config.toml
n_layer = 14
experts_per_token = 3
d_shared_expert = 0
router_score = "sigmoid"
normalize_top_k = true
router_logit_norm = 2.0
groups_per_token = 1
vocab_size = 8192
norm = "rmsnorm"
lr = 0.00156
beta2 = 0.99
dataset = "wikipedia_en"
Below are experts of layer 8 (counted from 0) of a mixture-of-experts language model. Rows are named router (the router's row for the expert), gate (a neuron's input weights, with its number), up (a neuron's input weights, with its number) and show model dimensions 0-255. Each number is 500 + 50 x the weight over its row's rms, rounded and kept within 0 to 999. Numbers have three digits each.
Before each expert's rows: "mostly gets" lists some tokens that are sent to it at least half of the time. This comes from a sample of Wikipedia text that the model never trained on.

# expert 26
mostly gets: " Val", " Wil", " ===", " ==", " Bel", " Mal"
router:577579545494478539465425587401497498602487533583607559568639521514565521537542464477514478518466395561472555456574552565520443576497580528570514516505550423519498457525513477449475464441440515541552516516495455504483571445503471482516494532391444456529489561460525502506438574528483472448556551464521545485595378535504471535541505501402574516518512471508473389542525545486440460569464499512489585450486471470471554605517525555547514446519499400538544526625478540544582463543415424424526471544554574535490498451528429520490451595569586580542436528477444431457500537556497563633487513555515508500458489493390494470585503510485547543456522414502460483517407469471557566496522600520520574532511549447506481446496493511530527502501533557433493492434555603512477504514479485
gate0:462548467471549464360576456554476606557434492455546432441550538505539427436445486577442510361469474546490485575492434480460464537441433446557522485473407527547544476537549477470486486499476564569482487455450407547567553542505419518474394508427430444432527504379616451491574476453546520518498472484469441472534500515471501535480506524568452618439523504521481500518424517513521478641543553479426540433526485505521443453474514484447473394510449437532474497549550458511513509536439497575533403494493493516456463520537474402521468412553528500488556476441454528481544563467486502483533465523561462434550493570526471598420452441490469505478490512463559428458542624424518473463564578509514601513525461467502484589519487515500583538504442455488448560482424495457431406522409451
up0:476477478391529470485600563545435470472521445468507451429624380508477508499535592541575569495473441547518414477519524547445482565476523464568509522593577608566490599484457444538561464473550510485589479500502572570513458623490495522472477538511550476517488526543516492591514545491547524504490475439497377462529452530580474585543479473481529583558512553474529503483498499432525426432569530504555594482535498431456467457568540574547510433568487458478474485467524459490517421478498466505420439506441604466507565498527507409538501489545540611485393491460576541524460530477488474578514429482477464464520618581562566500536497504446532470380469568491520576463501463514554463458570489522467503407428493561547494501528559580468529584546431552494520478478480406390488555473507476

# expert 33
mostly gets: " It", " residents", " ===", " communities", "idae", " children"
router:498486563443503475515415552492517428468420500598560582509529497520542513426508531480428489504460472556522512436520501540510496578473663425524433547463470456556501418544542476525471428465474518511527526476545576455560561439455468444516558505543455506452452592448497570518480495500541458493531451525502453441591452502555478689560473437502513571515517331487464494479570499484514412473485482494507561485461466519482577515505440581425463418480469461494555495555465563524525461544514463415515407481501418519477486536505409426544476448587484547519483525488488443417498436538494506607444528517452437411444489520472606482536444497466483547429607537408478385516399444460558526489572538520518560511526473455486466466462512419506462523499520528455586528432558506536513596477417477
gate0:496489437468547530448528393578587482529453411443497579566527545508351468481437420548457575530511503508548487388458441421505496489531571534458590502494535464553517470457539533599442468480473455488530546491454507540551559415482541482470474403532439503483568505517543514538518441517535470504465523452568515514455486447559522604425525494508547497476556453542538517530517405603528494502552447443508518471497549517496516491569497505519448540481623525414487413420551529376500491588519562495445425557520564568547525494493535498446493503478456546547512492485511426525473436502435540528551488631508559485444589423653605553490526367471547445500483562456516538571561489504453493527446460486510499454458519500503543471521519518407580626467537550465513410428525457533519548475517493
up0:491461604539578503519507492525518499506482512547461522452532562486443532555510424547549573403461584393520457465447536491497470489523467372482457488485403568447495486449537531416524483455537523509514428527513535528534471398501426497510458479562499436513427528433482485512492600513546597428396448426487462530465459488568550567445513537602531474494460511478406496417465550477470544505462502537432532503519517493459426464485452445582519484496528471507457515519525437401523428421589515522470467519575443463473486523501452455508470648501545513495509495526528422570514524485541443483482477470457493509476557537547542512535415563548464630482487486429510502538520457503528369406526555539542569525480514445371535475513408522466436517407530555577526458528425460563414449633384494

# expert 37
mostly gets: " X", " ±%", " N", " Wil", " Eu", " ["
router:502526532430495500506398522510480445515467463515584616538548522454491476451529529566481565557507466504433485450526518423462498545492554491508493539515488485505484498552425543470453548476463505490547493482530496531527580463459450462515539529469438480573494507461505441563479465481354512474481527450569536494515427445494515512496482474520544532471485426491476520466547527530519423521497506381484491526474500403471490526512417579526494418440574408527527363509464607449503498488501458566507479457465467486509475529523447517469555553526449541608410563454490411426495513646529507599472403522474486493461593535553555520590559464427503505446574459424619300547404487458606548543486573576546486541535588390551449446461527504478521553500527457525457444476511548546476566427546495
gate0:535511483544576497498469480473518531549377538468565475468419518537460523525558494532478563513637468482451498552457507562526539543481488560515475467487472539374541456484555467467412453401509461429536548576448421449505461527472589525558497537511536497523501468595534437391556476531505524501494546484528469580433569529474547485482499548481482503513479473501459555457453492505540427509436479519470434538479549526531582537500526538452529528483443546488504481432525520472551422544383634465558451537495576446526462567431507431517476398523431493499470532478587533562610491429479470481555496440499643564511410461626566525514516459500526530486519435464510565506560409531492483438591496474392625439463492479425562494422497613441474534528548467496585473431532498511552521597547495
up0:540528456485498396527495386582454461508478476498506511529414454445517508488521436490436550555585465511522500561482507414514576534565442472422499489463444461463465413538603439451567412503561467577472491426444526461535437497436501571533498515525488560600606514446556486429536540491531552582456464558446522516466396557517470419542493434520541477531524456434526454623524495453429513492539471558450558582462586488531511464510497512480481519575449548473584522532506508521555500556493516501509497592483513566444474526518569548578593424458474435488534405517455510517500526535493471455559468452457666417504486456551460503493524367517533443521537467564485522578469463503499541538469438371442538440487401514479484452556502497470505439455421577430452480513515463468462461494582387

# expert 34
mostly gets: " returned", " SCO", " decided", " worked", " parents", " ENG"
router:558493579490453532508450468448537523494427465467529482455616469535556473462537448369547491444539484446545495451497569584549531591532540462555444516514447538525474532515503517472444521457532469559507461477499457440600627542472443491515493433549440513481428529454493525510594623524542482504517555535547561494611422557542484568516587506449495565518615547482452478482534422542598433535444511526463515440580568578562499511454521507529610478514485482496533412514480539547553516442551408363495497537545495486574495517497529558445474477495544495486519530499473468524575547452524516603525488498481466447406528471439490512515446523480493527478520449411504452525423492365561443505457592589528588539484569463568473389439564411440494563456517418472504499407556519553511496467475535
gate0:489452406522518474426485517515547544532488530466435475459487542515442472528550473493467504580501517556510493568534531455463622501444513459559451432434474440445487485428495505375536588517422489399465452522515479564474433483453455441452572459502500508412428454549582474497533516402527601504464556468515545468526608449502584489522475512460513589538511416509519454485402472473450508534532567524526422450525553441531539514579526543499520458516564565599517494456484539491542511452569468565592520428509517442555514483549495424502490523557497446583515502404529549534462492503472452479506492526507489563470456456578554567506483566491515524582471530363545539538494458520403605515494550339405489474557488607577545509542409551494433503538399514447558483621534541540521466522524560
up0:466523474551538575421502505511499581586479401484510467494586531530448468487568412469469511527417484538496545557538516488574522528471513413512454426484486528483503579454494530476555616515531422407527578504563511515491464530531462497461564573507535510435498406617533542488497563488464626450504403582494480485535590519549602544534467475466489595521510509468496481458445426581396475429450572394520497523443473432496579581483394628487457563495536431557512521454545596429569523450473398489469447468489472509576494461456578534452470535586573438557470521442523551485484546510501486535529456562437438498504495504511581547424508545504493516556463515446561574483527495496519546510526416378478515463566579511516509508486434510387464534517388483490504518484509428472469465550479515